{"num_hidden_layers": 11, "hidden_size": 96, "n_experts": 48, "experts_per_token": 2, "d_expert": 96, "d_shared_expert": 0, "hidden_act": "swiglu", "moe_layers": [2, 3, 4, 5, 6, 7, 8, 9, 10], "router_score": "softmax", "normalize_top_k": true, "routed_scale": 1.0, "balance_loss": 0.00392, "balance_bias": false, "router_z_loss": 0.0001, "router_bias": true, "n_groups": 8, "groups_per_token": 2, "init_std_router": 0.0314, "lr_router": 0.00242, "vocab_size": 8192, "norm": "rmsnorm", "norm_eps": 1e-05, "tie_word_embeddings": false, "optimizer": "adamw", "learning_rate": 0.00333, "beta1": 0.9, "beta2": 0.95, "batch_tokens": [65536, 131072, 262144, 524288], "max_seq_len": 512, "train_tokens": 421400000, "max_steps": 4261, "dataset": "wikipedia_en"}
Below are experts of layer 3 (counted from 0) of a mixture-of-experts language model. Rows are named gate (a neuron's input weights, with its number), up (a neuron's input weights, with its number) and show model dimensions 0-95. Each number is 200 + 30 x the weight over its row's rms, rounded and kept within 0 to 999.
Before each expert's rows: a language model's description of what the expert responds to. This comes from a sample of Wikipedia text that the model never trained on.

# expert 47
Middle or final pieces of proper names, often foreign surnames and places, such as Wi-ł-komirski, Ni-ed-erländisch, Manfr-ed, Dar-t-mouth.
gate6,220,178,167,188,213,224,245,231,210,200,229,206,186,181,123,227,172,126,181,247,228,233,174,164,199,165,212,239,187,188,206,180,237,193,178,181,197,192,177,192,139,258,152,221,166,212,217,209,220,145,164,225,210,155,177,202,223,202,185,254,237,197,199,145,227,173,185,214,221,185,211,187,157,254,167,226,242,203,180,167,159,221,199,232,159,218,169,175,233,153,228,192,196,191,162,183
up6,189,127,210,178,207,163,203,268,205,187,233,165,189,195,181,118,228,233,234,178,242,205,193,198,114,135,188,211,187,228,222,212,217,191,194,194,196,237,163,224,183,223,221,189,200,211,205,215,249,180,189,189,202,246,227,246,206,224,199,167,176,145,188,194,207,209,268,239,216,178,186,216,179,174,241,194,174,193,187,200,220,196,235,206,161,198,159,133,197,174,189,221,209,256,236,180

# expert 29
Closing suffixes that finish a longer word, such as -ate, -ited, -ive, -ally, -ion, -less, as in disintegrate, term-limited.
gate7,204,197,159,251,199,151,203,201,250,169,278,228,211,253,262,225,150,200,173,209,241,216,173,149,237,165,185,162,211,165,180,191,192,201,180,210,220,219,168,198,223,145,179,155,151,230,241,169,205,229,201,239,256,156,211,145,217,203,200,179,207,200,128,228,210,211,158,212,240,197,210,200,202,206,187,204,238,195,238,184,184,225,194,157,216,190,198,182,195,188,181,211,205,195,166,145
up7,182,173,206,214,201,212,184,138,173,176,189,159,193,213,163,264,146,158,182,198,207,233,227,197,233,220,191,211,159,218,202,201,139,200,207,179,215,213,198,192,173,183,216,213,168,178,213,259,194,234,152,194,233,223,220,277,173,182,162,221,132,165,208,201,216,201,222,216,145,240,207,211,245,188,212,210,173,137,199,235,158,221,244,202,199,213,253,220,190,217,181,258,164,191,145,194

# expert 13
Final pieces of proper names of places, people and clubs, such as t in Burntwood, ley, ton, dale, Ravens.
gate3,180,187,176,185,201,218,186,204,148,209,179,201,145,281,218,190,202,237,207,198,235,234,171,142,216,167,186,168,176,187,183,222,248,267,183,207,206,180,183,160,186,237,260,180,173,246,237,192,199,180,226,190,186,208,230,209,222,158,156,182,136,214,202,195,203,188,201,198,193,232,185,197,146,188,258,237,243,188,180,224,186,236,183,229,255,185,145,241,252,206,181,213,207,226,171,170
up3,209,177,277,164,173,203,180,256,203,224,228,95,201,169,238,193,203,219,178,215,150,231,231,267,182,222,230,223,203,247,158,224,222,172,184,225,200,169,199,180,163,164,195,218,219,194,259,200,163,163,190,225,231,199,182,184,191,182,257,227,218,201,228,224,175,225,233,192,159,174,215,199,204,210,175,174,196,201,154,200,224,179,204,216,198,202,212,149,222,171,249,216,171,184,238,241

# expert 24
Opening parentheses and brackets, usually before years or asides, and the leading digits of numbers and dates.
gate4,214,311,158,198,197,179,176,241,149,179,245,178,216,135,183,198,187,201,197,172,240,228,240,197,129,171,228,204,144,242,242,194,189,206,178,221,228,278,248,189,201,212,194,247,213,174,220,226,179,236,217,178,212,226,174,187,213,198,193,163,223,200,216,268,203,181,207,226,196,173,223,200,197,193,250,213,183,199,238,169,217,207,187,205,174,213,231,167,232,205,243,200,177,203,207,189
up4,192,221,193,189,189,198,207,185,160,221,301,213,131,174,215,208,145,194,185,248,206,209,240,245,156,180,209,226,186,220,219,207,190,232,171,215,198,218,239,225,112,167,228,172,210,210,247,250,199,193,202,206,198,233,215,196,248,193,172,200,200,226,168,248,194,144,190,189,243,197,200,193,204,206,206,169,281,216,176,184,206,185,118,229,189,199,232,185,198,185,208,201,218,211,212,163